Experts of a small language model.
Size: 13 layers, width 192, vocabulary 32768, 30.1M parameters.
Experts: 24 experts in each of 12 layers, 4 picks a token.
Training: 367M tokens, 5599 steps.
Below are experts of layer 9 (counted from 0) of a mixture-of-experts language model. Rows are named router (the router's row for the expert), gate (a neuron's input weights, with its number), up (a neuron's input weights, with its number), down (a neuron's output weights, with its number) and show model dimensions 0-191. Each number is 500 + 50 x the weight over its row's rms, rounded and kept within 0 to 999. Numbers have three digits each.
Before each expert's rows: a language model's description of what the expert responds to. This comes from a sample of Wikipedia text that the model never trained on.

# expert 0
What it handles: Numbers, spaces and word starts inside pipe-delimited tables and data lists, such as gene bands, asteroid catalogues, score dates.
router:413493529593454516538530479556575544422539477577515581516502488538476462547514507460502422575568525500459549565456498562410609566542435533485489495534568478448463551476478532534390515490547543380462437438493488604601511419474503468484456500532448546527537491584527501507458440528430427524387508457529489434429500542464525415460573544459551542429518481561471492512426426498563484533646440428494508525449589463464460478562433487454475513476544512521515503488481540536527476497461489516517457454428448443438405418469596525432547538516551494569513448410551474447537567545490555510
gate2:492549481546530502406489587564543495482519455590613392540480553479450424455513544541499463507512551464465475567451445580425630421535498522502424495527544452394495465529517527478477526408486416489530389427500473555493535509508439545449551470551465405528541459584586529521570527566531496531495489607496468418552567480545495347472582478505526567467471506473527437473484526505505444566520516466481556552455534484513568469469448482471432540424507572504544508496492546451551546512540512492474556568420378536519519601488513425469407502525484482560519473471443514525566542456476590502
up2:587476439508538469462470413480501564510526424491496630431464520442376506578450485559554403517487452518444470424516429486500484568480426468435493423480404443526523496519449552549529556536560480501464563484540625499545559539490467482511560491467527472523424577492579504638460568476422516507502529417518525595548354532493485585478487425458533437478452532504507444475603559470382501508392468509473529525518389564503507516492528491448489521418479506566469457527488556578571468444529457454546502524487516521500526432468491604506515518537513532465459505502486455569494513423497559499
down2:507425460453552486493412467448439457478550487562467397496538516498462501534399549444487478519566455457534537463599482480520451519538538536424405426558509451505511632446514494553574528447538420418525486464543470500521446538497558511488503484447501452414440617461472492429486471524426570507479515590451492435422522526505525525499598486455483402480453536479532489459493449539529541555493531481511517439448478531457496499431523444517431460575533600430489497443455455382568537514551431477601523606455451504499476474552547578500581513579586565408521488521544560468508563561575426473
gate3:453444561522548586518527447568491471432558427495402502471476523636502500518527369530491464522586410485517466492493470448562446547476489488525551526497636514460451481485469424460469515468433552539557392561482472515605483495493495429548556536571424496466528554511450446417558544519426519493497462497365444532492547509539454537473516552544416506532517460476487467503511519544460521490566516380583553596504508456434519484438503498486339555451503449397599487537542532557398472468438521527516487501437451527571537443466525447513474483441559486521541476466473469479435517535462457499
up3:527519524526414486462533506410541536416508498579495443399499472523474613470542468397596543474507543492460493534510449583550514439475488495542441525440472462561526526475567487459560462527499494527445582526510512504509348561523500480566505529483602460496481653402525554543450507464549600522510485498547486443483577549438486447501434479569512512495603563476504577518494380488538423479419482522476388588448446566544490503509526435474555482557490567636418497529466452536452451553498393514486475503573475537510476526511404513515470541578496453463526472525508467480510433452492481533
down3:481565467510444640464475501561548503435522665469456474451533524500599570508501534479465432439483536575557461504532475478562434415554553469567489525495556458591561481536464528551572481485442590488499596473495487544568446570482442562628515473514482452455517420538421549454473483414464469524507478392445510442510542548515485612535515497620469502409556578496444555504473526470519525477458511522374474517495468495593515441515476579525490495422537516483491468531500501425493551452448439490500494521499547451434529523455512566450522491451504577420602532513510493483416566532520473450
gate4:594483505528516476462498524508472550449471502581507486506504563461552501574392490473494510566510515445540503468576528521441514446537472547594457478520575513441474444537498426375505544457545447516491510443397478594465442562511468452502508524564538577592488434419490517574532497542486570583445537480471502482555418518567447490502459510401480558540465517587479469426476409391468424525527510469552466571493575518526477564393423485457480558454606505511491530498515542542514504530642511502470561583482515413540501479444567453453429484465508400482571485443478543481620517515493542418
up4:529478482489541453448548459526516543419519480530504501457513533474463545580489472475467477589517499446481549443549421472378516455403512506497593533591495498474552453465421518474559491504498471479459527432484489471524587589576475420523518460496434516522435460464506535566505436534539568546475466466456505449492467543599428385502551502499495530473469466496495503503457436508495545566607517484495489648472469567487564530492426529497511425463549522490496622520434454395481396436531383498472664468513495499505411482466498531479460494542479379510493377505515486441591475427483561483
down4:499460407488498512480428550418547525514527530542563526626504487453584480484567508520415505381446472492399440518594541501444456471384545479483462470496522479489463463440475490431537451451479637495491494566454519554443488544576500479513500366561494519484516613570501500530445520517501432500548458476446564438531479446420516540367436519526486550474584527506547483481489480501478415555437505470490566432574495401455511501467513487545514492448519417541408532556567580613479465607513506506515502578478461494547446432427434410511539518545483526495548514520555530471506471512476432459
gate5:430568460499449496511425492409516490552488502520498511507522482446517547504383555583564474395569491511482515476538515521469517514456461503609454491476503494455473499580447612590516548440501411497437393481424442429461482536513603503499502393517408554536543510539498527562537452512539473543464464584410542409530497420473511512536523583519476520556536553507471416492413419527518491484478499485545542463515524501569486455463448349445617487500409481377528526503472565451471538497445481375547459544476410546500533444556503475448525475491541506493591473557506485438462533573515489515
up5:575411528541480581526521502506509473536563481563399502492486446575516525541560430532426501532507490517493431507542522585535519594519539528469461426604455500489515464603530549541547581433479517480591561570450426419455555479553594417497505479534459422464506443541520528502377552526554457564492483468570500442506550508476430488546464493471409446409427569497515574531438456561484515457465524536553492452456583500484498453449522400470471551551540480552480447485439439460512533469458482578509582471459456394493457537559407479490472575521484474529528444402475409463547496557473514614
down5:439497444471506540447500518455459451482503478558403447612483428536491438607491550569508635530427491537626542468462531458459518495596471543409522478516529546498515536508520458477461619528504408534460486486413425500478484573531503447480549465495548520516585604468480459515482408563532453540432476482458550507524542449502474534488427494377600518533492488514475493495536467374480492496512590439440476454510508482427447477593525515554477498571524442459508430491529466540445500539520493483603523489528382551541560417519507521567510535641474521472474465550479509419486508406455472480
gate6:404537409528547446596545478490467642517455496545516483534539532571504447507484613566575459487527481509477447442530561461464450551498563486406492550608462474524515439471548430626474507485356490531441481451530458432521462493545517516515528583554584516562535425492505543453569443536478530529472510429508489459483478527498466521476487442374484451563424474448509473557573506469512484466421540479522473459537593479449465505546481552555399514514502500390457502577425414407497440546524467481438545493495558436528393556492560571477487558480520544463510417488502540520501435549503539546
up6:466536456495554435467526522445507509559403515508515492557437503498511565441470511492453417452502486478441535546418445525611502444589544486363518465459528513500500484552489422527479506573499636549440512533476469466610496450530450518559474419545503415503519570537432540523492546487442506623460527461495557497549519523529590497473458546513603516550420473514486577499517544440505565455459470404505532499439486499468503569482572547470538528514546507483296545508539510568609494526544523510553549547542451461499533449532436468536528523532640587406485502467509474505544436506494518559
down6:499472453509532541480463460541449536422445544479548522457560554517525545487491459526506513514515546481515512598612473423530500551535505503532478549462461377476446514560546467540558536456585475454504594489580555476493494530444550481544543519505446456483442460364515515609509574504471503540477435473469519476428408436476490443432430547470478534421435547516553537482318598454467556519514492460486447519508445557464465549513513570520446512545602454493515460479529571495521521444465505506479531500433489565505511506626550485585492483525544466575604414517410491514503457456441544343
gate7:510586414477469542450525456546477476460555549535487561516476462541547420383437502496437520418429533451364551407473485446469573512495506578549510487499548486472465444541531513534608447457451508579357460624498418452556564449445535481534521543495447530517488515484566388567417477526434505528510530495517492494530511514500507600542553517560588533494417438510517428469469473535418482540509513541552490479513527560522446603518551486500541495458505593458500457470453452545491557559453438485580490468579536522567471447484432451520476590541510531408464428517553523576574527541473542446
up7:556532526485461536526586488481497563428492517514478464504474500513446520530463578510479521367450516456488540425514549473471515524496520511520515474548459502507506504493554549458447506365412455519420426529501521550508506475479578513511552491389461441651520429448570505559550509515415506445591492510463410507593416526537588422542524567433520568484524518506551481483471552448448455529441486619475651523550437562464459582436521525557492533467501420417553434441540513533460494477484545442517431517482429582566398476479507462472467440511532479498546395546414558539432514502477517493
down7:478471569406458495467453583461469509500436549485435516567509538492402483544565553589465551468401577527467492515374565456495544487394553555453450497478456470450524493436539534462550500559516478504488498464535555526515470527475470427514461522477459535593555497485458478499450470468517456542527505548508563531491595493505477402549488516472435461536491490473554520499510542512536421387433498495565510493456496373452551583496484600495544464588584457558463513454495579491471522507550614392406448510510535636548504405534484450548525496510548482385454465489480529428627536555518506536
gate8:471499463489505547618405538540449479490480518482506492533496443525419441499428486562478452527526452453507452442403438444513584453477387563503527547504428466542626461558410469529501477590554496530525527490504519551550482511528482452453485556375488513558523501457467549488515557565534404540532519466527506536575511514615573466417544506541554470557662514457468452476536509469520484470520565557485404594448527476511507537537477571515544500479539594547498375478465557599543528485475562559535520431586405414474442442547482472480500460544500594537409489553494488510463500496478523522
up8:569540453487458509529471522440534505546500520455498509467493488562508536555477444434597474530393513440504498464441423577502463541471544508545472401516567482432544502463470458492485517491418466492486409528561401603479512502480493457411622551489499597515562406442480488491486469399512606504509541485529523490500498508439483483512415446527420486519529462523549574574499505527525462438407518442520496511583440452588477503465568505532424500497506465577541529472614513581472584536601498526545462494457544508545433558510570462460562473430638485530440507589612564468457448563516457439
down8:493480510429517535408486509466446399507421538554449549531606500458521474582515540655525460508472535487514570510441461468505486595486509628548438518508539513405519524498492469570442439551485484494465459484420544506544541519491600451464450492540468513504500508544550527504513447541482502486559488519466524569443462475481528534526510522421552547492577516409482415425439463404486545568497453421486539593475524593442459481460589481436480510548472456476517448543534517520475605623529411566548391531521542598534555414448415508543466459585486565403541496526503508447484512526561498464
gate9:512600481475511563533464525540505462519463497440601548492522545364528586498514505454391552500480507434501555410597593594443563510468446418470439521533473458470567436621516481512656502456615531412511522491536578548518575515474517478461483466504492480515542514539463560502462467568459564539541543490499427528510492490426440437514565498477532461510529526451468528483460464492534488490520536507594479537566403471489567517448513448554465479389510470644490434534470519493544516550469515577496545493441477543366580462446486492516540519487516525529604548493428580473553480497496530470
up9:445425480479488521464398521478385503461526526480451488592479462453528498524517546585507540419527514597439454547436508445571466449414527536543552475456484500522437564421483542480468474557426531543484460501508506519475578474468466654598577582447546505568487479499469465504508513466552440458557440484489560552457427498505572547443542479549420479513461563515450573534480530488487468449414469502506557449466548494422413428455557559481504504546458576480442499485434464530460435530563411394438489415566554525558504492487498502522511426506521530451499521634474450424565551380563514473
down9:413549520420468617517527489462465517568539524436435475540416556537513458440554485533463478397583552523523515500540560528480454583491361419528520540599618471556472501420543536505458519431531449488533530498468416556526495481540437468543555562600468502520415425491563492488546498497519514549421526574485474607485497507450477459539517534429480442489527444468499568346448408465506555493510545511453505418445491432543516509490491522470545480499463542518508542489571498409402406574568516525514495472506482538494495491461588540527592492511467451456445479517489453431465512523612485594
gate10:469519483506628500436545511482527502418473523396549571520423469479464449568545525441402483500440469430486384534464485501430478506516478533506457520559552522539443382554509508476495560447467397479521631443477450373463436480486509467486457546468441524426463442521513514430535596563530467372499487480475592544483459424499471483478536609482455553464518551534499524510541472537492532581502443589521426465463588558461528515576441538455496470525492509426534500492462386502470432454488503496477477529462521550450457507413526491575433552484469474521389480503468555503451450404534589524
up10:587525507495474462515462443595550451494449434484472470564476540500471542498547512483371418632600368448457560403531527558514567537587531496456432581490498519410521515455485460391469474460441516509536464509467534556495482437452502458410503513448522557450478431532498561566544514437537478418593551537511471525528533543527473488435511514508531545492555469590473423516470437488483416501433430455531465524472477469465527557503601500375507438438474432547474553556495464474552539460514506561555428475533481439417496539548596504509488441512488525573444439499621488514447530535451511560
down10:466513519491512501500498544420578494457530519536479513587429503484530412499491505473567540455482570464562513554463589548378518448503592407491525537505483528531472512547446531494502478540580532504517505596547530522524410521490508477467502484588484475534425508498579542406589432596501470446525425499467532457564493476461520495496532477594490442486502639556454543619522521506523492446509524476524520538522489481443530587468447460398582552502564450495597405458449465573589478546507536507441535542467498407507457553470509538551518370520586577609546567479559426545447493460541461574
gate11:527469420489571498519498433436541506518536450510528458589489490478511562544571628564516474463627503526457484500535520501439520532522467462455461487554417586484506481517477478573556406499564464571423575382468500416471528547503512543525461428502420462495395484485535414492525507494515441565454464466436502423486440501474511452544440512469523381473461503468436419549473527517499562560555485454433568469570496542472390488408522411551525433441581599455452578472525548492492552491523511421513450486417432494487415492490589486474511496474599471465514487460555574556537571480483580456
up11:455506385488477557499573544527521509507456412487504564489494459486439484435459564548493443596491618526525470404545524489467474485499527517478522528571490509499562513547435545492552481422447460532513491535481454425518584531538330474478532417557501451510543498455402434489433401437542532485488406623515491496488548437495459522570503608533463550457572475540550467536482491530457499554455487442507491440495493499450529499490557498497450477410467505484602540483500587490459434541431486493499512442545485529371519498565495471430602379533512581454458469492479523573586484528573603463
down11:495461490469538505570502427475585599563545516412558498506561589508501504406545516509395460486431516501462497438550475510440503506448445526556553529414531468550432404482514473565552463461479406477508528488453451568445486520548494508506532448420481522571456483519456550484454465445445616507415396550644542494517470573369593444545449508479495437519490471453477542510456572483502461630538515522505476463438492480469445435557449479453506590440454588435554521618485521522484548457491506469487583429469455583480491532538500465462494539489500559401526437529497399515502547485523489497
gate12:471492521401433524622474507505583575450433579516551619504490507403473484464484462438513469534547444458504540462476540586521487460505518477622402557550422556516426470507581534485479469508493514585532495453512552539507511473556561350454465538473528482520507484527483618520571528559520485474476571477430476434509460499491410456525446511431525529537569465511510500347393518440548504491470483475426478485474465499558485462524609378457485511420537523513479495580586563512487584482459538472466458489494445496463486517529551523468462481500469557490553497611501496503434468614421517491
up12:460566559442503449548559466522499552511439524534490511492460519541475511521416517440522427517468462506531483527441608638529575453499526552594456588552365522532523472487435414514508561606562534537463523457472477567565506496524521521447409451456541483456460517507454566508482552494623486466470478494418506435456438510475506530533538605540457477464601477541499491478495491594496510487403471410463465436559400480515508525513445409477537528447465486504491455568583511503554440548401514374472454523454470473598566528474526552423531552583483521477444518490544485535428531584492455434
down12:529575503455486475529473439462496463541490500455485544548580480569377506404591528524482536392477546495514460445478429526489529482457409473509518474457468498460549478498590521587489554457465503508453444521447462595651520499493481436503571499556515472417452581463544511481536478481466528510433573525412474566527554433515486587498498506427416545485456578478560550460409502521524474530497441628475486459435465554449454500531549453515457473595522440415464463542498479546511436512426493502525413508617407493475413493506422531464392498534552474491462491538565529542433548506534579401
gate13:583402550480523517507549463540495537592620457444498589550482567464564524457584547431406421504439510588473507488473467549415557548520500489501511468400400439493498532532457456600490539558507484465435520484589479506399535496502485562499396463536534457466460452539418434421475514485475530486382435508382536469563460491406469509545505560483469440550567427515499460505531438494441457612490473441458485452630494549494465468460554451455488556477469569418447496516495535481449446388451517505497526514542475571467486489451464521426515495553438509445537486497448511441519492488439440529
up13:525391440653566467567493519539487451499529522539484520504476516552507505561485507494463495511527537527418517469467530551493482547433607402495503440436487497500503562504424528534417568519498518571446470472423475522491555521604511553464560426562523515510460494497525471432505429512491499448489498595460583525466431510514453467518563479486562449531621546528529450526542520417520509503522442492483494492496633558485462437514606560504512524506501543418547497615528466602503478442593454531422460517552543519535503457494433491479496522482465387413587457518483525429493501345528395589
down13:550428566453445451441497525522487563543510460429490389561536417493537604520515496463490518525593476455498524481493536547503540578465464515496531562471463467548506580483483538561471498554523476492528499454502564462493543595479455538518492536598525451587533517482453467507554488496517494454491509534581516570522487582423443509526455494397476476530525559587521411590469580515524489576534546546443537474558444632461441342481511540473414508395504512536491504547575537577592497493480435547419487462540564512499459589555551550622537537436462443423402501564496535448560486521523466515
gate14:527498532450489452470392482506490572551523570479532540443518406545599577519453416620558487494490412479456507512552511589550477477421530505505530462455453484406492493511495509464462498476593481503414420440555475490509409556484565464473537496493472479599496489602494499449608465544573539498527410475468486460420424442522504483592475491461485564493546479526531540522508430441531441503505450474516487472442537540467541409456403528458495556479443553511431491534462527532501490491492467538527481475574504412492567361541492538521589622553555443386442619491465518523421493482572493479
up14:495437465525496413503518519415456513403608442480500453472542470508470479456562426493495538471484541489449554481529520509568551525513450541543492480505444511579477583555445476620581488514635581433622596529491628489499494538524499572503411533535578414439433443469528470513412599403519534479540488402515385523453566553516533569481545448516520587498460527530477399526495496497507609491466514508442449457479525386476452518580497527513477481499475473564503522574468474462506443497449518495569563516548499471537559557477544447505516417473499551577397512445469480498476494481516455531
down14:473457484481515531524435512618549393517421428537502495516442539529554527518575512395441487519474458527447439461475453541527512495552509441506541518471525481561496429547545479508582505574566478473448466546609612503491508542480562473580463544580474520393527497528451470530515439482584531503556516407582415486552509437451560504509412536488562550499495393529557517571568545479507489498436494495521580555571546529449398458564508458511474513473506544458539537522539492399572492508485501552515528491516441531532375556517446460417506601568476512561543485466496526526464493477439637368
gate15:534469533387537542505544383496529546564554568524518569579528491481553557523495560557493448409567394531446408501499581474517553612521428570573473518557552459414507504410514569474473441487456541492528463463505563549565529447435503529523608561530449529522479533494577515544537500510506487572586561483493490480549498520474550524580636447404374416544552506472510495481480584579472522403541460489554537532551569491562445523515487501483523520528528494459435478524541410513453506504388476518539476574484493514480522511518535538527494514565515389548552534491488479420469543430452513417
up15:531480414548472399387621464557459537443531459420531510460513510473488518456553491523566526524468545474477463554370425530514499565526558387482490515433442454457536625459440491545535572538535498512531402542575491475467437497546469525585526452420434494469422449462511542501600515487496569463384510490492506468456477545560467450623601480557559514565523372429395438560551532458477473527508512415560423569523488499512509508563532445537499491541496471485474422431551466496482458511483567453528546505523421605480513450494470571494487466450470487494537479529523541504571541499510532521
down15:448479586513458503497489448508487511553558461395493519501484519475594498424597525516558527579472477563510486555489495500496605486515472439401519411517500560503512555503518425499439479513556584492582441421473443555544535446354598537553510603536470595603508479571475507459568452518578551518501516491487581438444547466552500462423578374550483444456496564601524453602525521454467509469503481571554446550466455480459472534402476453494497517436506424587454538543444510567437500553493481460532516465455504511527530464521492451495460538367474465404470537536552476545526487467514510525
gate16:524534394530459478582522487468407467516616551598544475490543516608466414483616534518399530450527558548488508474530588542447570552490486399488476492439455497510512424515511502437446529512465534510483445479520533463498581493531473451561588422495481525531547525519489500487499528479414457520453412501537506455505507453435428422519471438495562594481490494466540483521346515454466505553513475451519508389497479503554477451492464428503480457492374497480539506599440477485538480473532535491558555579446507482506492424496616553512481559433546495423469388419505478508464469629442565492
up16:568447467531520556431486540564566494523526528361437499483444496376377536522418465494581464539445414540531420445503399536503439489435549484489553483526417459549539566440536494563476558507524546542490536552505518539414487449504579611505474520436550497518490507453399528451460496473536581526550508538474493561527509449555531496491536459525482531445553469554489582512467418478502508425492553484556534589506504459341504524481442469476452463490570488508489527507566518589498490406438461514423507503540441562568583560400454456398494540498434595489517501530543499578531514543550465516
down16:477569436495509450448523491446479464490448420501490438479396537489485514497484530432394426499425505454492581437578534613499406489470449504504592483477502443438562551427576491551537507500489458545423477469487448434467454621523480448545520569531587471499436512436433533589545499495486571501475533477494411519427462461545461537518396487541434612437507483494532491555560499507534520567477566460418504478575482559487506485450585515546470549574497397516521562406478580568503506441461487502508554492489521554542472516532603475548490500566526570522467445463574374605518548524490559468
gate17:444440507616536481474550527521476505486487529576600504532501504461504433414583428505511502482532503505518508428453483519483535452529550452511474475424536522507450455501370502519463534554542505606474493586554522509511563534469496509477396475429406514549436511510499447468497507557524464528474545425546460583496449454488435554484486523486479543512428460499512434498585499553503526487456476454470439622454402537388431429603460457436530468479487472574400533475435520522507561538490474547496393482503410481448481521416558501512513584433476536487407428491484485527579523410527472678
up17:463559403494491492525401566575467482489489454522531529462450570508427475415492482581419468507470508434555422548488561528497478470464506467489419494527586454526528536530435489459482534467403623551446422585473548452464474513491551598484477466519448575488640589470558483451453530455483442485385515398497568478438519559568556574471496520541503580494547566443521481494495557563496578463509580525548445518416475486503382497556437440523443478516482443583535447549475480521462550516457477521543475563570479566456474581449469491482486483608551470472498430473431473481543578482430495517
down17:535486540553487504538535507498550504612486481483495494503463479541530532510458547493546520536527384565503498518370447488468542499457545564462503352485443468477498525486429556525423558378615541472522406560459446432526563577575492470476505573630405532561536464522514488538483574479506510545466491484519473517491523544460519555501417492549582476494472464546498504506531434452531425494496486550559487479487467428561402491542554427442507493490480473506484479480459490503497523463393558475461524474503459677489470481451491581544451447479585548317502541518535508426601466467497506527
gate18:442429480472573461444498449424519586435493520579501510528588507596536486492555491469471510480463471473609629570477452495503451521503558524478509480531554549473441473585485472514648435527603515463510353424556557508530534506442540450448500459554491443583528425483478456572530471487552515539526557488455412464502535563540445419506519553553594492471512444464558487503561490525471480453417387436547493478477446548553572487528520429529520510536468584475512554572606529509446475540476511497474412442416458451570495568508491418485479500419516535538504444495498541566406476559523532520
up18:465435498491444429530480528400446492481511478528516542457417496553514556459566504500458436519422371500561561491441493449593474518447440601500540496464392473554542568456512544501490475412580461431411487438468574508516498451455482522515517417417495464494509510491509535502537431513493510475556465494495393606471539499466505539477559540488476521495586455525465518527560534440460421496441345617473564519531483486523435539479484460486486519513502468515639564530488533570639526484632429544484416550603474527497462514493468458538512556494519461466508548477456552525479550533570576463
down18:543524561476485500502545540489442416473581549436509494407470517527471499537462478463487443503481413462482528459547557489531539503465474575448504445533416495498442392470485370551522497565518582418546474461538589505345451522540503570574549498535447541504450570504484541541524465624525495480493512525437542459453651533448465538527492537406400493509519448527452412552513547420450493497519516495524503535552511427471389470479460524539471492526463498520532506446477484464403530558541580436462527501612592483598443584533420480515547609495474473496472542477451488439466501520461417514
gate19:607480412474509527524580429540516625516579456468502457591558463459462477523511470468569469509440436385564518449507519469506529561488555462453510459592423532409516476507468473460472474430540559528547462511440585504505484512615465458562483572509484387513486426590511492404544421482481509588569478466468472446494452459489476590497453500596544511473483540478523458540376513507518483531549450517569515593565516391490471491501472422574470466473501481470476496446447411484517566559476539409525590473505439401437470465581477419532530475449537499477500502470480457470466509461563421452
up19:460553481462564528464525434467506500455499418556579507480481496469461527514559483490583428519470442441548489490485418506513503532531598549562506397562455510496560474514486478541535469523514554500619461409521571389432499471552540638574538485478471387541522502568501546446549476511509563563443474509407501533562470517493411548543468489557493514446464472523564534511556473433495491438548510463424513467526490420548489448646489426412514503520514501503550558555503518535472545466488578457542502502451524533495552536554466474344540382482414590451509610494508522419505497537581543455
down19:478510546468507501455462550485536486405447427494501561521487549488480482345531552548515504438470518465498420519420544459508456504505474475512555558403459472538476480472496468407495552492547599591496546538572579463539501596622499489476370449508494557481495534420437452412486452508424448457532439489454467491576451475605539498509354505517462412526487522538539549514546499543449465554570512574448483555496431528542506626523547532502607459467466493466438560454563617540411504444459593451509468534537492533515529514534467519549555525501533452493553418505531476521546443517504425478
gate20:511461486471553494439514539508568434505535496514472517453459539490511520550506497495440538468498503482446544466462457548475548589526419492483575523411478481418466604559621518616516606512647427555584455481518493537547456455489593478502569470545540431536445632542508514452526435507499583460540464449395483464522449532458508499454487467498475396516414493470519467522536546526548489481509497485462539458400480436544581541478554549460507394454492600529485486510498410497492534514393572501475498476568453579529461471475509556508484430518477542479446479456545576513330500464466514577
up20:505559487547512449518485536440485474518500547399506514529564437424554516362558531484457478431513467449541553532523481520533486492408443495433459525413503548608431435505513508564531484348515466519511572408558458459527552544523522528529542480565459578532500554448521574549498498543577526512447540517471561500478503449426529480528588519493512352471492480566542445555440416601521612395476517402520513486459487466464487526440497516555518459427501468455533545503441487433478463517547543465531485454489584527509407609468550511477432432521457490474517586476432511445505546479438495382
down20:646522486576483513586542528512495433510539519542639500544543497507458541560520501493492560495559556474518514532614483559551555501473544529483441572545466487475530547563452506359535567462455447530520486415615494459507493450466514498469497498393502523539520508414515467476462496519534624507527524411480386545512527507412505473514444501447479525561465441577488401461534615551508480499426477398452544450534495563516520479475489550447474458436596496538535554386547560507501579516451524575492555463559466436520535501426474533596498551533550475498427593492470527493535572470561506501
gate21:546379496468485526600431530490573552539454435538542554490465520473413467530577522503431474476475532516466424465514535548493578578505471460468455486466504518491537402494476494437523488426522489418439560473574536462479514465547596527487427443422578583557543426481483560403474488453573497537466361471498466469455568504503519461470521528503469471557398509514511482490614537533554539564520566452458535456564384445487441515580489487450449494487474536506615461478534481494503437487553461461425584519461427462462498486488565511554545534414495576477500524326500514507479455575475557445
up21:483494492545646507544491436452578572436499519501487493507539474517454445411430529515469469552586459574525505485540479503560465581431547474458511483585432505521561506494512536472432506599480522403389486457526489461409443589451506398488581347492562490550522507526456469440574503412494571551475526511538519447450427569463515461534430445506446526565514523481481496490449526496458511565495455494511481460588509555511456381500465430583430519488479539560549479509525554554460457572498459590432579553530518534505433545522463477458431448504629453488433459559538515522493598535474500477
down21:566448411484509555523567571529473531472545431499455531525489476530538426504518468541521493497488481483551432553492465601501549534487617475371449499498502528406457501430570487426647444514561407481487599495517524454460480452553468565524458501557517432455379476439555462464401440498525505456543541518549465470552548509428390575511475434521495452468513525484415500558547464547526505490412589531492564492482580449542502590511433509414547385561445483490504450434429514506554597486491561570454416515480523482506489517524492412516493467482459517570564500511497508422527428494423526503
gate22:512450495473351502595502457482535559508447478490473537513507488454504373469563491549415514507529524530539458505567438493489566469486595486541518534516538598468430530514469431519517467501445486518394552479513493564525468556538487484549478483528508468478531432501524530507427556588477506508571458491454447600502511550474617354522444405401560488535470562456551419555545437499433563539465517384584423467583452473494494479505453496459536501489420548478466517510529475524457414481523530503506494476528542473560473553524453496408507463449407507511495427446394457483375574518460412560
up22:596377466546451557512494526564604560531496484408530475532483590570463518463478493551504543525540512493547515550454574453509453441513444485537455441536471491588561541439559569549505535586488488531431441526524434426478495585455563587570466535436465484561503424434533482513511456550488522516446442488488543464570624462492518502472518513545512455537490429556496412519529499551441549492541441447436546539537511473392460528527429497471519574464546530395466524471500499437373486509553561472507407436433535503536427511471521563444547437562417459553429521504556597535474375526489524505
down22:545456504497529496435512479527547503483478496502434476598443522505443549432571481522415443457456534543521487509505475456490463499430509439508537494467510541473532432554501464474504511428457638493519461587556502455483477532491375408523461409494592556500544418533523496556513526528604538543494506463438549556469516446585575513447486534445528453488501426479441520423488514493474456541576537499393429538328507511494483467443519487501477498548477497520336543516469477611452508492470506532481441536428363550441514450531518467545472455445509568502512499522523519441431534411557370580
gate23:513459537456576439564456503517466548527456550447541559384558556489478512394475464444529484597442506533576523487525454540467506515473487523548484562551480423437504540519472475485524496500603521495584372566517538529522395537528516563502598597478568491521507461591503390461521544528490591497456490481520402421472519494482543491473543434439543582471494509507475488489467460538585512395443491518498561599463459451457514393530495490591556507473508588632507403501462461542417423541419468527498445474538453390463463504441537494513504506525442497616561466510487482496468495475525524433
up23:432494532549440507458458574414405533416422531526496467590533474504503474512541594485451500461515566564484477571460540488512405421551521410451547411411502506482507480447532548393542482502477522517526498511494451461483604497432468545405488513526509467446504489454554601557518476494472476439480587492458520496488454545509507507477474582571543416567441433566535451541444573478424487482445468520519411454534549537552492521392563450465478534462522459388459488435508566524505547468604521494417507523465524516529473484495472488534462378456463524324508522620546470501525565548456516482
down23:481483518489453540426473578493520530570418518517441472565494585456477534511467503575429517495532487492469464459534517475482436409558460500460489539495472505489484574465570511504506525562556492494451511526495533494417493481483552481557542526531495506432429506520446450530556458385429530393466485507535515569503545474541428434509421494485566490560522575529600526555506598393295484598453474476503476472613531451443562597631551585507552514507505448455455514493552548433571476431575506529504519467399501568528539490522496483488497466603549525493479507536516545513510486567372469560
gate24:521468411475563528523527535476452449471543447491475529508379533511438462484516388526523442582380477473472547423511569534466486551533531556536526519599447439493491495543509560528430574530422484450497524580529481532542512505437568480523472523529467510477600508442629461436555562550502516464571502533538487389530525596524495538452550465475558501474473553523482491584428554456439558523542526456553531478500448373526583475477482530596468477453503571477483513449449538441473503564485519514574599533435447438490536439477508490557546468361488515461517550498500578626526498513378549522
up24:478501504453505590593483462485495423529510547563484531637420481555525497459598576527509464420485465456524527563521521472497486558571493574553461489514459560553594549567643536493424473493495519579431606473450529505529493499493436457528433401516490470445484519481508492527552517526496508394522528464614479527506534481453416545511433455534574552455437605543473422501378535463485526519450496404539431452508572490405456432437480459563471508529495488497454544443554464483402438524530559469524516541472575488454476560464458462476491476473532517578491581456521536559523462495419539604
down24:516558479479519487485517490450444565559464488495458375573551523390507466483456518538432448494462440543478566467552538493486434405481417517497433598461480525463432535551507468630580549607463415527461430450495566477468539467447536503598467526496505489444521549372580492494490585407427541470587471454549426502508559496456477546504546523510518512451614514543589530563422489451427581516468456494488472497592475497432536520562472601437549570459561461550514497528531539516399500495536565456545495493554537486453554521437473509473520512489467436415425441538592489495521479492450509498
gate25:501464526523527438397588570419499465488555530530514550375568435456597409434555543561583454472525500500425457475496556459457517593478479490481515483425493570497426498485439521517575446428442608528458403548539449485472496533519448556554537533549438489483549429468495439434452431490497546559468467527547483465489429466456511543515549557499483543506524420469478550526543452450472484454460405424559574463495458520509434567470448423586466451580548519488467427523417552449550514556557498506444449548503510400441411482513554426606441544490449469543506486476589569501557524526509450523
up25:488572478488574450493576542504494519458582496555449465418555528482539455488478514477576470456488570520565521408563420526559500467539530491482427532455537516636521515494504529556549533461492538546460496487474517489550505472410475478616557536594522451553537469480482484531481521571496599468413461526485506482593471495601477415521505469501545578442404372513445548486488489507531421372487574502558529455490526475493522500488404512628418485475514579492515582538540499526516440526444475505470537421510513481475568582419581568499516557429502605420459568555470496491512448538587555543
down25:536405543485658527420506520367442524450488506570604452566462392479520556503506482516503491476522442544420504527391451456489543537470469432453450513477397458551450498476546517508496462489459455427390510452423471432473387476412502465498481512503552524539493434507530547510461475452504495482549537438640486438542521569562463532537471400451518547473489413513524544536557487466513458533458540510539511565547431462475546499474492482550512482457514493471559498466565552440503446480516420502429461422509496535445487524473606562436522572434558572478561510535571472450523623450513449452